config.yaml
n_layer: 14
d_model: 192
n_experts: 48
experts_per_token: 4
d_expert: 64
d_shared_expert: 64
activation: "squared_reglu"
moe_layers: [1, 2, 3, 4, 5, 6, 7, 8, 9, 10, 11, 12, 13]
router_score: "softmax"
normalize_top_k: false
routed_scale: 1.0
balance_loss: 0.000196
balance_bias: true
router_logit_norm: 1.5
init_std_router: 0.00971
lr_router: 0.00113
vocab_size: 8192
norm: "rmsnorm"
norm_eps: 1e-06
tie_embeddings: "early"
optimizer: "soap_variant"
lr: 0.00875
beta1: 0.95
beta2: 0.99
grad_clip: 1.0
batch_tokens: [65536, 131072, 262144]
seq_len: 1024
train_tokens: 490300000
steps: 3212
dataset: "wikipedia_en"
Below are experts of layer 11 (counted from 0) of a mixture-of-experts language model. Rows are named router (the router's row for the expert), down (a neuron's output weights, with its number) and show model dimensions 0-191. Each number is 128 + 24 x the weight over its row's rms, rounded and kept within 0 to 255. Numbers have three digits each.
After each expert's rows: a language model's description of what the expert responds to. This comes from a sample of Wikipedia text that the model never trained on.

# expert 7
router:116087136099134148120146115125122088102091108105145073152146131128165120146130162158105111153112138168114084179163090133144156137162107119142155097095145146175142114133130123156098159118118113113174111161121108146122155095106140136108158126101134136130108161158105099139154103163113128112106162127143160112121146133114117131101114107171148118144124127078129106101167141127131146131140112156158180122120104122095127091140154153164086129128121108107161131147104168127095098104142127155113171152124136141129117154100135174117068123155125128113118099137137109196113125139112130070
down0:099137137143110151140143142141176145156123170129124131106104120137111136150108156119078133126160141152129123093112070070108141119127091111114114100122114107133142099107120131151081114190124124105105116107093122144132161098143168162117163106124077163151120141129090161122161112154139150160088090174102127073141130119125133132156134124151119112101098120123147116155105138115121152132159119163162141133157152108111111098127141131162144122119120152147126110098125091079148166145109100117130188134067116103088136080171135160150136108159162155126137131127132135117117134121125141105
Description: Word pieces inside proper names and foreign words, often just after a capital, such as Sw-ed-ish, Mö-n-chengladbach, G-ó-mez.

# expert 19
router:133168112125122123148111176150116162142088114110154113109075157113118129107135121128151152147113099136100156143130093120182140106093150113119156098122113091150099155150155115146105136139141117120148139139109064121136089181107101148121120167116101136113117115148155124092162146159118143168156125136156132092144129109139115120134110121131149132108116143117120123113158089113162114160085122156134139149151115140125139130136090121155145134140115075100139151149110148097120074137108095148104172119111200092077125176144082123126101119137121166141167140147133140187132149122108132113
down0:166131163106077135147146142168127123149106130096150106122144145108119117099134088143180134176085155112130159125151129151163134156120088134121104111136148155146079122107171143138131089104111154102107114144133108132162144128089122155146122096118168121104132143094132074072107161148152127148145099126112168147135110109147129160122168109126139123131122109133129134107103133131110120080121147117146141133081140104147123120118134129156095111150123101113101118105114185148167118138161103109121181143135123073122157080155151139122080157132110084104131107089169124137139124108096151127
Description: Ordinal suffixes and unit symbols after digits, such as 62nd, km, %, plus pipe separators in sports standings tables.

# expert 47
router:157166155088103139137121163125106151120103127142113113158130113166120099103105111152136148145152099139155148063169137164125118127121130127141084114140128129091137132126104093133149124091169162123119137102154135062124071113158164095113142120128155120097138114140130137128155120143075107105175128138101136183076142095100126141115111129106112132092137094146137151143164153136104110100164126126132121144142100121154119122147140152089138090113114118120122095109151141131110113135128114120082165123155075104138136126165132110117182088127125127159081104074158128118146124102137099119
down1:125076120145115107120138136118142115161101110136123120129132169116156156126118138138117125095123128141135087125091087088167130105116109113139140131106130113146115068133156146127113145133124125133143117110113150107120157105129155128155115107114172085099152161104129104097136131189133119138146119133130123197155092117088137137162138118117156137132144107145173152105103154101130156146107117134108137115071181113149080208114129136104118131110157085156150108108143148104152114118115142066103135120121152130107138147122147087139153101179131120137133136141126159110172179096155106114
Description: Adjective endings such as -ical, -tic, -ous, -ary, adjectives like local, similar, human, and the word such before examples.

# expert 37
router:168149126131161154163135109140172079127156128111151108123144155131092164111130110107122162158162169126113145170100121091102146144084091126110097110151098089116112093119137102134145101125090185097107135139112076162093108116129123174130127159095139104144120094112110105143143144130130119145144154121160140148169123176114109142122143108145135117105170131123163158148103126156118113130131164126131077079105146140133119134144148141129135152105140134126084100135098123150103134119106133153125101137146116140095107142115126108110102116111087069107136129109109149213149131151115107123
down2:108104130167120110115095128139117111112146151116117136177117125071128134124101125133139157135148112141146120127135082120130078116136143108125103124162131134111094133111165138118129126154137146102149118147129176142137145070177138112120104120100114114112099152113094147142123122156116139143135100134112095150127131130137177088198081100145106117110100094072178097141119165102118195104154127099111119150130130112137158132138140093118079134120126162120176153153099168155136096182162100122115113131127150150130099121116142109150174131128145108154116113149128115111074120123095140112
Description: Auxiliaries and copulas right after the sentence subject, such as was, is, were, has, would, plus infinitive to.

# expert 28
router:116113107118097148100121155085156119155125134148146145126129096102125142099120138104141160109115138093122141136101163148164149108111119114128181176117077188157117157167122113140121152093110173081144100123127095110152160112150114101165138146165087124150127132102101152136162126135111117125124145104133134118132172099164193122131158121141152122104091139148137162141144135172098121093107167163133159144183174129186147117103147126098129152113123148126125121152126144112129130161128125121094106137099107136132138110121093159078162138149105105120092099134129161102140117142118149124
down1:099118134133136111126121112158158140164103149155126140128096119095172120141106160148132158124147120124151148148118077156148145091152131123160177099100090185157124119158152128131134132118156139141126133129132165106107166117138153167122136089152112140134154127097146139170145168123102098141092110120088144155104119124124100124184126098140157146100124103140130122086135127097138109070133155095143141137121128145114149129095131130109131138150136159152148136147124119119133159158115100101088096161093199107077117115145131096127121106151172147127143130155106132129054127134102106086
Description: Line breaks ending sentences, headings and table rows, plus sentence-final periods and heading markers.

# expert 23
router:119114126125156061116104139131105130152148122102114148122113138131101140139153086115159175124172123131096122121147125169130142126119109135115109103114154077114086105097108153177108137115139161128105144112136144084124114137092133124114143117137128166163138105134135132135139117141169151150164136148162139126142071117120120111164128148163188115108121135140156125156105119099169197137095146115108110136168118174116111124125089140102117130129115111119137147122141062078105137135129123141146129156113151150109146146118060131137108154128134128192111105106149129108131137158172081152
down0:119129119125118132097109111153126123089166128119120116175117052113159174106128073158115139127142141149160120137155106121127118113144136131138097131120129138134147176118117086098119163104146147132150085136134141151102119160155138104100093095143116183107147085115066105122135150103124111144147097092153136162146067094129137126129128136108138102099122107147147163134140107131061100139170102132108109125140112085120125127130113130111122137150124117147132133131104110127144105119134118145096171144109115156086165160163170141100138131182143168119156092105145101141114146112084130126
Description: Pipe separators after numbers in results and statistics tables, plus sentence-ending periods, semicolons and line-start dashes in lists.

# expert 4
router:128098151142138143118166157124129124084146138140147125114122159101121098152162128134121095103115137144126105088102122128110111141130112149128140153140124140118151084079138124067139126099092125119133087134107181137102158134109121172164125113153166106112139181113142120158117133160088065112117083168115126124086160115127149163111147087095117139173149155118127082164125141159107140135119117097166109156120114116098159117104154113129113107144084070193132148095129085128172116121108134092156123108141149136128134105123141142144139131111117105106143125136129144102115154157163127113
down3:117095132132089165091111122126111155156174122142118155106082129139127159113080134126110147129184109127105117126144154127137137136187157064103099120129078096127132129119138138145096105135139071135137161173118167155151125126164126112158138136129083113118117086148164111178122149103114131114122148162146147121156118148173143110101143141092139127138120106122086119122137106119109096147128123170120089132095116165147144105100137151120163082106129157090142112141136129128101089106107099140104093144121126113126128113112118137135095078122120178149111139139103125091164089121140139162
Description: Hyphens, en dashes, spaces and opening brackets inside compounds and ranges, e.g. Gram-positive, city-owned, 30–20, 1990-1992.

# expert 14
router:154122119135151110139133124136145134113094134139131132157139148142100099118073112099098172155155136143079121121126097113088154096101117116110102179122100118080162111145145145137113112123110157155089139117161094113162100143133121127168084169087143082130129082150110175107147137105144147126136166104121115153139098147136103119112159127151153113098108092131135131146121116111150072139106140109167106150115144115135139139119139143084171121091095173118128131098151130163096152107079131132147134149087150164123087077149122135140129164125169103133128116114112157092133139143156117122
down2:130125093126131147110124127128115122134154093105149084167173139126118115096112157130213108136108104123126132106083146131131140112133128122097072098130080138103150153144139124106156171144134112136136137119132125120138108133119159093104111147114100189097103109131134139092155142121119153112149128117126120148117060150121111155105163138158136092082112145126102130154107117098148123121091159159094095158136125110140099129118122131138138164176144128131096098083119118106098109147076117124122142084142134106157132153137149126151147109081114161129132122135106161099183105141106075137
Description: Articles and possessive determiners in running prose, mostly "the" after of, in or to, also a, his, its, their.

# expert 16
router:132129127109087085118105169129098137156107102101083106146085122144127101126105088101117160144132111133160132150133118150156141092134156140105131174135175113123092148159137158073148127137146088159135095154166123102187102131143118098101135108139104103140111130104133124124134134154104166098147151129114135108101164145128110132132149137132162110121095154153108126143162160129133113134172120111128110165097144174140124142145141147103132072112079174117108134123160106149124148121118147133092102189117150144105065140106157112110119110108167106132108114145151085125152143120109113153
down1:138124132141083120122148108107141112099110150129115109066136160112107111117122101138161154091104127102122139131118089121122148125104151175160128155140111149094116089156155077088110139147123132148160172167105117119083164129136126105104108112120153117135120097089131088133160090125174120148165160132124149141143131157095128157142101166141112080117103117127146148147153146093083138137123128110113113126130144147132124156152167072138164077103141132152131150157148144138089172130119129144101155127118091149123079147116135133130149111140094142137143117211125129151150132156150138136
Description: Adjectives and words before nouns in place and nationality phrases, e.g. United, New, American, Austrian Empire, Moldavian SSR.

# expert 2
router:090165141160158140137130108152145167150116164087079153112115071120106160142135170118180122137139155103142155140135149096103126152164128089121133125124153121146131149119101146133131129128124120165109119149178172178101167127123103137103098141116124122111151142133128116136126124079137102111160109122095121142135111133136084157133062126125094131099161135127113074109164185121108132094143152141149114081131106092142099117127105140131095140137122127114155143148105125102130097147141101073140117075126130123155167118151114116133117127156139144104136164148099149116132161086101167123
down2:148126084165133123116103098092111124118165150137167106146154121143143126111100127174084116110126132155136113160107130094120092087151120085146135118134123163112169119081148086125113120178148152135160139155155095145132127153121123124163144155141099125118108151120107119161127122133151172131057125115112068158092132158096146125119092111158141150145099138122136106123142118164133140115158122144109104102110142144158132171120121135111137141173174159160129151124091135105135142128142118175096114151119212139137123108094176145123130149118121139106087132113119143124114138082120124121
Description: Word pieces opening infobox and list fields after a line-start dash, such as Listed, Preceded, Succeeded, Personal, plus mid-word fragments.

# expert 0
router:142108107128130105163137165110133113099120100127139118110134128165099136137129081099136119088130134112115134081124151147158117151115182155150106130136142120126152132140100129145161123138154155104118109115111145111161104112079115105153144141151149154140148116097110092092118161128134126090120131086148120103148109085110152084096159166174172178128130110112142130119116143151083144139084109139122127147149141153092131081151129084117084103124134131128105090114119111152114124132185129182160104109140099120159119148164137160130132112169114087174154111119136144167163147151146086136
down1:148119114146125155127067161127082134103163144171155117112118134090098118120109123132118102118138113115100164092092110164104135152139179127104158114165113154197142101061137139129079092085103135124100116117135128141158096135139139139114105121105104154164151108141136128125143119141142152114137111149106125139134071133111108125131101152157124171129145116119126099125127142127108150140126142125123181117116140151072111164098121143117125101145180063174153130117107142152183091139144098139158143115154109120152144123127115101112142084141128117127151149134138127097108108146098145150
Description: Closing parentheses, quotes, commas, periods and heading equals signs that end a phrase or line, e.g. (EST), control, married.

# expert 35
router:091115123153151152139149091138154131098156172130149116116144153107111128125162155148091105137093147143129111122100113089130096173109074123145152141106129142110151097101131093100151125131082099126141100179095157134108176097127108176144148121128121141120106165145156119148140150149076094119098100143123148145101137114121131129150146081090099124138144145081110121115128125151132147128157116091129110120131133124095142120141144144168125125151152132155166190118106126133193094140116085169140127107159122135139150075091114146114127096120097104102168146129102123122124124131120171149
down2:123087141096116157166135119118157111129127132134110120135121154150110112106146157120150097122102138124103079099093158144180100148074129116123109120108085125085167072135142104163101142110122092161110137172098108158142099150132123087146083133146071133086091147096133114123159150089114138099159144144131139130102122111114149092124103150149135139117117138140134112156125129158130093136170135115175144106105134128105164090122126167151169113156105110110130133098157111111137075130156158154162128076136135108114173124160145125127106121123146095145132140119113155118082119145144114111
Description: Space tokens before a word or number, especially at table cell starts, and word-initial prefixes such as un-, con-, dis-, non-.

# expert 17
router:120109133156194127142145114112115116088169129160141138107164148104144126146161156134092126078143146125112154105135097105111105148107123133129156139104133127131126106101141094106117141122095160093135128138090164145123160137110117175160146120161174107167126204137155140173113103140114094131118131151142135116165149142123128128148147078084180179130140086110132094159146131131127178156101160117156091125155136112094145138110125105163137150124136139114146162105119129107192099113119098130152126139094164109152135115099123137152107113130111086098152149120120132128141107130137138152
down1:126109139134131133118129137144137154116131136115121149104103128074110100101118106130134187121107064162099148135123133142187163156179176145127123125156127119114108148170110137150135103135149122124164091143118126104139099121121107065099147151144115103147160102142091169136109152102165171155174134142139124137125119126139119134119148136139089130134122119159097099121086077129106113103146145076125116148110117125136145121157109139136111130122091153153140136142102111114090135147156099209110163130139122112104138143149121142107089142088124149117125090080095152119095147134152139089
Description: Opening quotation marks, parentheses, brackets, hyphens and line starts before a title or phrase, such as "Drive", (Pagenstecher, anti-democratic.

# expert 10
router:130103111130109136103166149155110078115145085147163157117117136097113153119141096082131150147129115098120110159113149131123125135110171117121136157094112158124108117144116149100144130164110116120141125095113114114156140125095138133140115135164121147112120158126112165140155146134148153145102139140154149139107158080174177103139139130109091111121080127152139169106140140128125168143143147098090124145113172139179168119141115138130166164120188113159105137151131145129116126202061130145090148161152111147106136137170170122157175144128143097141100118141121114097104122138106158136
down0:121142094137111163143162133104093101124088120114141150126164140136123164110103102113140136090161115135115130107139131133142123123141137088131090150115183120115098146168140156067125131107139115137157160124161125121092155115150136097123118197143167130152083099129140137130132130128130109136120115152153180107143107122082067136122101113127167121119150128188140086168138169124136160127094080157164120163092089083128082133126126086151111129116147142149102107144131149098138157127139154130137164117122123128108137115111122109089090145141107122110145145129144135093126159098102113092
Description: Spaces and digits starting numeric cells in pipe-delimited tables such as sports stats, vote totals and climate data, plus signs like +, −, $.

# expert 20
router:121117149115117125118043130151092132121125104132109142129139119125153149117122121179114158136189157126122135152149106145100120130114134118124152107128141141130132088096165131157129134089103141105149098128133119131128152170094158145136139126132115125157151131166169115085109067134132112191074155120130166127153120151140137103126131127129139145134123103088141124107144145123148165150126142156152160109100151103112093155140037120149115144146147113112119134134201102131126172078149108119124128153106147109132107123096117109138134139127115101132137141083111163176092127130128152111
down2:118090118111146123143144151179145114127085110108110142100110139128111087097136159125105096131123093153139117137073056140138115135141147128121123167134135121149081120163115126120137124124147130141118154121118119079131108110091104116159124123156098146159134128081140117101150149109123106102179090132114078153155148148173115130108152114092134068119107108134127135114136078105123131113084135106111107158143126132101152132129167138106134101130136146092119139124119094152095096182107143138100138129151122130126146115149131203067121147097148159126097150157140119119138119183123139152
Description: Given names and their word pieces, often in sports rosters and lists, e.g. David, John, Bethanie, Eva, Martin.

# expert 11
router:103081109114135133102149118172132134105140150142130104097133118113142087144152126159148099130099169128120160118128144089136106107116088124138166153098117116148130099116136098072130153098127106150111061156126146098111147124113125189132141109126113134098115165126149129161117128121109091102109099122141147134083175111119172178143154101105117119148119155135087061113125160140145158110151116086148115132123090142130160116124131128107139093155116075140115161124148145137160103092110143138155109129133106112105164115136130150112142124117102096164130167124172149107134092111176149150
down0:171135192148128151149132160138116157186107113130139112098113124138157186127162130096136070118117124155137129113112141099122121160126120145114143110121134113118144127107125166113121089129108090099089127115070101098131125116123126155157099137106127114150177167127126184126122137147149093151057178129152142079137149135118109140119110135123117138137148100118111154098095116152153169091133124108129134140054105150145101168103139152155109133169105109110108133143092117137094117127141104119127136120108124149119111110121112164082163129160142108114145122121120169121147135124114149091
Description: Space tokens just before a number, mostly years in birth dates and citations, such as "June 1970" and "(Holloway, 1976)".

# expert 18
router:146103138090160101151122127101104089125138100134105147090061127157132140141109144086165112141113094117141096129153139106148109139147162135119151117102126137084110179114165094128137145176169164167125171101126134137111131094131125101155139097148119128160160114100131114161077153126132169088113163184140136136164128114123137135120127120088099131181152101155139143118144078130084132132150127127102130174164097142135140137097066145107102123132114142134118093149118149124102115148132121134107116121120132079129150127149107145126102139089104136132170144153101124127152133119107114165
down0:086157108157158128117131101087143136121152137161105114126111142146118110180126130124139117127157149107099113139114139162136168091136106116135156118093150113128111166089110119145151123127173155131099098138124127143135129147109149103127111118158125150148142155133120170115119169163141145084087140134142142094119115113140137092171164109148128123084115178178113157136104135158129087188137119184135111169139116134124183163132136116127135132138121132108101092163155114100116108114167165109129126140160182118111123100134127160131104145130097171154172142111125141114142106108105179171
Description: Capital letters and abbreviation pieces such as CHEBI, CID, SC, DDR, and title nouns like Cup, League, Award, often in identifiers and tables.

# expert 46
router:089136122130148152140135106146128124114131141114092178086114111135109144144150167179141113133121143120141117110125130114139120124147138114094172122100124120162146135133113148104146099138147134131169120179138147168151178154170133165095099119107087125139205176167122115112139148135112111141124131135128131117131124126161108115140136100100093144137140098115093138126145116159107131066112110127122131109157116128101123130127108140128150135100143125136139185139113142103169113138105101091153139130161140109129195128133134153134084134168126184093138210159123113120147129118086150093
down0:104128144138106093126151180134118143158112102115145154115108123151118153153161154129179093143147075112162118143142090122126147130115133092107098103126112147125174110173176129100163115143112125091147148115138130096148129119153140154146132111097148146111145091128126137188099157148115102122109162129174149143137146103079172105115101125136139131102122107142117134101083117125112125146130076121172119096115154149128178172136152121122146142142091070088116123144086158147145125156129100171115116122121091110101110133139095170119131128127104126090099118087156105129146132131117110158
Description: Prefixes and inner pieces of less common or technical words, such as co, post, inter, Super, as in Lepidoptera, Aggregator, thyroid.

# expert 21
router:140134136106149096180108111123092152097161172129136117118113106159150092098132133146094151092153143160133153099163105089125075143166137107129123144136157085107104132129136109095132157143101144123143115164140137129150122118154135156119122093165140147140152161155144150156090084167124153150164139167149165113147085138114127124126097101118152156153144114145091092137164142082138173120129132144155110095156110117126103114110109103153122097150153111139148155068149086110150122127151098144128155157114156100148114100132108157125135121112155137160154134098105103154171131132146094110
down0:146115133123132116120135156106147153117129113130163140147110098160168151152167134109169129142128115134104131113118140110114124147147142123139101071121153126114093152150120161122153094124150158167128105100128130131129116148107108092107170143081117154087120123115161132109122124120137113110142130087116136134137108112138152081150156162152142123143101116206128136087094121113115149149128133133155132104108153125151140125115077143153096062141125131097121117101138129127088083153140165131170060121158039126133158170100154134129133166106109138125140074131143110132154136113123141140
Description: Adverbs, plural and superlative endings and some prepositions that end or link phrases, such as such, been, least, respectively, years, Caps.

# expert 33
router:093143113158097145114133171129122148115137098093122145116129092175139091132131152149119124138113115129156137107151150099153113100160147104128118124103120120109160144140081143131120132149162123172136159108183129124129157171138103103135116123129109117101147130146101165099122153120142184133136134136123128149118147120071150083146123126161112099125154116126145091097157107095128112119177115128136099132174083099106077142138117122130084121136144109127109114111141118051085082165132142144104130076115115128116150150144162133135122175135117167165106149114123081152170157130115118120
down1:125132085132140131141149160135127201118124119113099158100100119094144141106147079125125134153113166152165157107138099167104127185123089122128093150134127091101106149138130115121148116131123107150129123147154148089113104126113089104116143127158133138158098116139109101124133145176100137163115138144122096124114147142122179125123170100111088081098140172193094129125151117141128182169135144137147125100124158131129156116131153162160098115134138089130127103120141129145138183136117148168153146138145138080083140103130118115095151138131122117143128115157162165133098117100098150098
Description: Topic nouns about film, music, sport and technology, often in infoboxes, such as film, guitar, rock, Production companies, rebounds, km/h.

# expert 12
router:154140095139107108116158131160140106095141149126119090119097113118162071134165134101107104126113132142126115124090127092115122115163113177141133140135145152169131192154103131099179136191152099161152109119110139108137106092131130140118151084114111151160141146137133152143118120154142105083158119143126120129147161150128156159127122112118149117142112138104094149103139110158114137101092133166080159127126137170110171093126121126155136138121120147125127123155120153111144070157101126105138100159117145125097102152129120141103158089119147152126160102177107069133168095137116083132
down0:158106129085113092120113092119141094130128147112159123133133155135077156118148126113121160129146136131100122108129126121119153127165137140118113113103153131059109147131100122113129150119160154144166151092081107136097113142113131107109127116131114148122120102113109155155086148114122116152153115127089137109127115154092155127174122131126127134111092129125109104117107123133107152089133111170157092158131152127135106132140172101074135109116122192101124099110183123108162141166178116130153141154129120149097087194117116116135129144085113112152163108127083131144162138111167143198
Description: Nouns and capital fragments heading place or institution names, like District, County, Church, Airport, War, Padres, plus compass words.

# expert 40
router:146138102115133107147115101106150133169165125143118166176169155127108148130160164135178132124148154116199069147135146106140139088110106119160145163174096115155119083137149152127105170146133107131120135106135151130119135106137123111151136127102122137149094173107141129140136133125150114158164112170105127134124083151147144122146166137145141153102121158112144143180103090111136140104104119102140101140098088175116167164136121097118148089165105099095129152164124096097141128164118107139160128131106116147114154095122164093141114148124112169144146136134143121117113116087154134156
down1:180131156109130118120149133109139164097152133149105152128129130151127077147146123119072131170168157189134127180169159132130109150145139117151125133108117099127116148138146126156123152120100135089135128125126167126125168124101094110173092177093111120135180148125140078091114114142085153114118104119113135132153164125119127139135075122150118125154093154101163135086102135123144146165083082199151150139147118131134109175166114107112154121100153143132128134136146110129136072138133169138129154156130134112142132130114177108148138120129133117132091128125149114169134124132128108125
Description: Leading hyphens of infobox list lines, table pipes, colons and section equals signs starting a new line, e.g. - Slogan:.

# expert 32
router:154098148137099137131130130112091122131109141173090109144092126126166114082109141128127121117126123170171117125120083122116134086108136146175165151109167122147090153167133129102155129113151119165118132120169117128175107096124169123089164123154110112187136159134153158158131083152100121102102116137129125122120151181163130149134151114092133134089122108100097171142156100142128129132114160126118140124143120144124128172152136126124080125090122147158121166130125119138125153155108103096107118178075165140123116144158135147092158121148152139117120113140135065121152152151095141147
down1:127163080122137108115095156143101161094121164099121134064158121130133142176133140105156110163100117108139102150116079112130139125155130137129180149151120156128172103140143106079115105123139138127163148087109131100135114146148138113123180147103144133106091158130131127134093171112153108131128134141157155119131167137155138084105106089157104144096094153152142103117155128119131155165107136164136168159127099135083129130127175137116148099131102103128130116191130095078117131137156145104141097150148121113124114130138093096100141134145111129088131117097140107122112143150079131163
Description: First pieces of proper names in tables and lists, e.g. San, North, Val-encia, Maccabi, Spacewatch, Bagach.

# expert 30
router:120120133146134133152112111155120159105119131098086127102076101161121109085123133113090148118107151128166113122142110088152101111178119135104160106141159124138107139175107115105124147150142124159164146159169119148131159107158150131131132102122091132119147180175135134148137103133102150081162114141155147152099097086140148131172117111123113130157157093140116129103156133104089136108168147170106099109182080080131086105140122142144144120129132126161150130133137119099118114156136108123097155114137101164119117097189142111066137134128142165143132135117110101133156131126093115133
down3:115118163104133102122170093114119177122112207175097116148118127108149157113131133156119127134142134087132109126134129150144135183120157124117059147111102135126147129154128146120115077122118130167107082108099128117136107127140139116139104133146134109124104088105123102161147162105154150116111144175126112156169099156129082102154143136119099169131122116136137104082130152119151106148133126100095115090157128143145126132150135136082109139114114156135163126137180129152131158092115143160124099092123119127124132122109126130137144139130161161113153157150039095138112125136096154103
Description: Middle pieces of common nouns and adjectives, and standalone nouns like main, guitar, total, as in "robust", "literacy", "furniture".

# expert 13
router:158110099065125101138123124123093111087139127118157120123113124171140135120104132128122142121139114142091103091174113117127113110158167138146092140166154094061078173139144115111139162152137136128134111126167121119149094136125145097152118118154144127160149123138109146137070095133143154149140182151125155100135071157098106099126128124118154122138111106134105111112154159088128128144123112142126106138125148145151107096100128151148148131119113133138114110095126071132110155141177123141128133190091125120120089131118136174108122127088161131158143101091135083173129147125131097157
down1:121092095096123144169132117161123160149128119135114139106107118139136154124080149122119138163138146129133142190125123089104121158091111110163157136152158081097125117136140116108154137077117105103158105122177139090131172118119130173161121156121175157108127149151129149122105148141189098158120133160121165144152165149140093147129107117111121165078149161119129108139156136145147130145143133115148138123107172122133145151111132157105171137146172126164100162144149153114131135151115101097144124159129130116137120134147096136067129135143128138073092135138116140074142159104106105114
Description: Final pieces of proper nouns, mainly places and brands, such as York, States, England, -shire, -ford, Ninten-do, Dy-lan.

# expert 44
router:121103147143165129127152119091107124115121121136142149080141137117148110125145103119135121057127162123147137088111127133144098147117134133126101144146122129169096105115144127079122128093100135111112113124107189155124145143098112188154134100120142122138132172104140120144121139157114086144104107131120150132133147124142151141145140106091144158200135135117104104154131124148099211131100120090161099139123125071137160133095136051121116105135119103133112132070158126135149131101135133082144108102152151160141133139159147126136140142132111108106110156138115164103130139145180100118
down1:166170132132173115117104123144141122119131111168125193171146142149091136117149116150131140150119129106113154112113110097121141108082119082107089201138132129107122118108101158125069105152149153111116133120134088143105112118113183085161113145078149108149079129148142153101119111123098115114099114124150144117107127119133164100103093165085133089117136132130138088134123118169168155125101138151141116134134141142179166116147124127121117112121113155108144122182106121142068119146139102122116132120144173113112112124135106119108145158129179117132125088136112153132143135110155106159
Description: Opening parenthesis after a name or heading, introducing birth years, dates or notes, e.g. footballer (born, career (HC.

# expert 27
router:155130122120155089168098115121085138116167148129155137122136119153147105101137113143104160094168141152120154096160103105136071134165133125137090142137155087091112122118140108103129164145108165117143119154151137110145096124140134154120130098159168143135150142143143153150097093161149149156167145163150154120160072152110123118129097125128177150145127110158098090158157140077134172113122133135148118098156120135134113135101112098145132094139146130114141146061150085124133135124142100149144149160098153112144098118129108145130144135116168131167146110087119119151167119135174082133
down0:176119125179082104152122122117142134119128145117143101134133121155116148137125117141111106139128130149132115142138168122134137144150107105129118105067154109131125053103041164123099168133131145130116135166123127155142102117093127111151105135126140121118102186098135102142128167153137133133124129135147110110128139085133148141097088095134146125136149111144110130174100137116110100139143103131196138104160186157102074114147108149131127146134143160126126100118148111170151163123126116187147127109134119132143126105098106123152129112135173091146120112091128132115127088100166145079
Description: Heading equals signs, infobox label colons such as Born:, sentence periods and commas, and the after prepositions.

# expert 5
router:115102144110102141113120140170134123123136114094119142116081129159152096134114118139109130140113118116126121126135137103129117091151099133157129124110115106102162160154112139125120153152147103154145121145153123154149163128128151107132116138105097136136143131186148121091132128124128200145152133135111128105092106129078158076141095130169138086116122133119108084105130113088137113144144125138104134145146137062103117101178123145122076147101143099144111114131105080102141100144176112128126184090141113129110114145105140174125167148158127177204132120145121077150154149133125097112
down0:101154127144157103114147106128140111149157123137121147105083130141103136145080146104154136145171143143117120128123129172123132133140132169141080090109125117133155121125135109160046137104134176136132161133147114101142164111145112115099137128117174088135119152161104162108138116141193154111147138138130147120121183160171136170171129133147124143106125119155127125132083120121116109130088103125096113130123148114111134141142116121131099142138146099107151118123110094108141121163081134147099090097133130096192147098132132126140110047146102121130170157095141120125082128140136148141
Description: Adjectives and nouns right after an article or hyphen, often completing a word piece, such as average, final, death, Nominated, single-sex.

# expert 34
router:124134100108095137138141149097134123160113101111131154121064098129131150095100099146143148124135092093140153127186149143159082119150182133117102158119099111141114149098097120108097148152181111188112150114139126087135170146109121110110152145147092158105131112117141155164151129119171140115091126097144137124148113130127100112155119153138174133137110124167105114108102139082120153136105127135113145155129145134145132138139088062112110149140118136120087113094078105119082112079153170099121098117140116080149107143147128124153126146123147117150114161128159132146140154156119126142
down0:120124162097117112157140111180122147122106095110129113091082129123150132108103119149141162144124105103088122139125180141110138170124174118085108145118118128112128097110112093137131143089108127110145134134123110148099165107125202118118109110131100157142135148086127124095120109086114162155110148091153123112142142104139172115134081117137123102151175102140116103124077125154158125101125122130130128140148137147132164154137158151146140156143118132165139129182131108097126123084104093132136132114126100164135100110138081161135122147152082129111130116116094128138085136200084096133
Description: Later digits of years, ages, heights and reference numbers in infoboxes and tables, plus units like ft, km, kg, such as "(age 42)".

# expert 36
router:143126147091131111132139107133098154077104140159129127144140091120148074131092149124122117127129084159129094092104172162113133170165145130134092118084103150139129137127125153132137131075163116120151097109155148097127160120156164103117095075157157166120142124101125124124052137111147134150170175122124099141114128088145128166126126129081102142127156103144120161121097178109141108129129104143140160141110083138121113088151131145128120139164143141158144096155119146144156108127150172104155145098111111078140127137147129150158162082120162116119110139135134116143113113125114105133
down2:143124099150115124116101124113145158187099155111087122116161115100100110099105113123123136134094146092121114103109157135113126113118075141140082114147121096121130107090133160125150122155115101072140139140092079133124137113151077141099132143161115148114089133146133138118137162164138118098157150118143144064107135148166154127094116113126118097116116159153128163143132099101143137115142078120168142152091145115135172142123090147122156151153140134152124087128125158147141162145123144173125133108142151116102141078122110152136092123141164091125127127113071140110103163109170125173
Description: Middle and end pieces of ordinary English words and role nouns, e.g. advocacy, sanctuary, bachelor, conviction, director, president.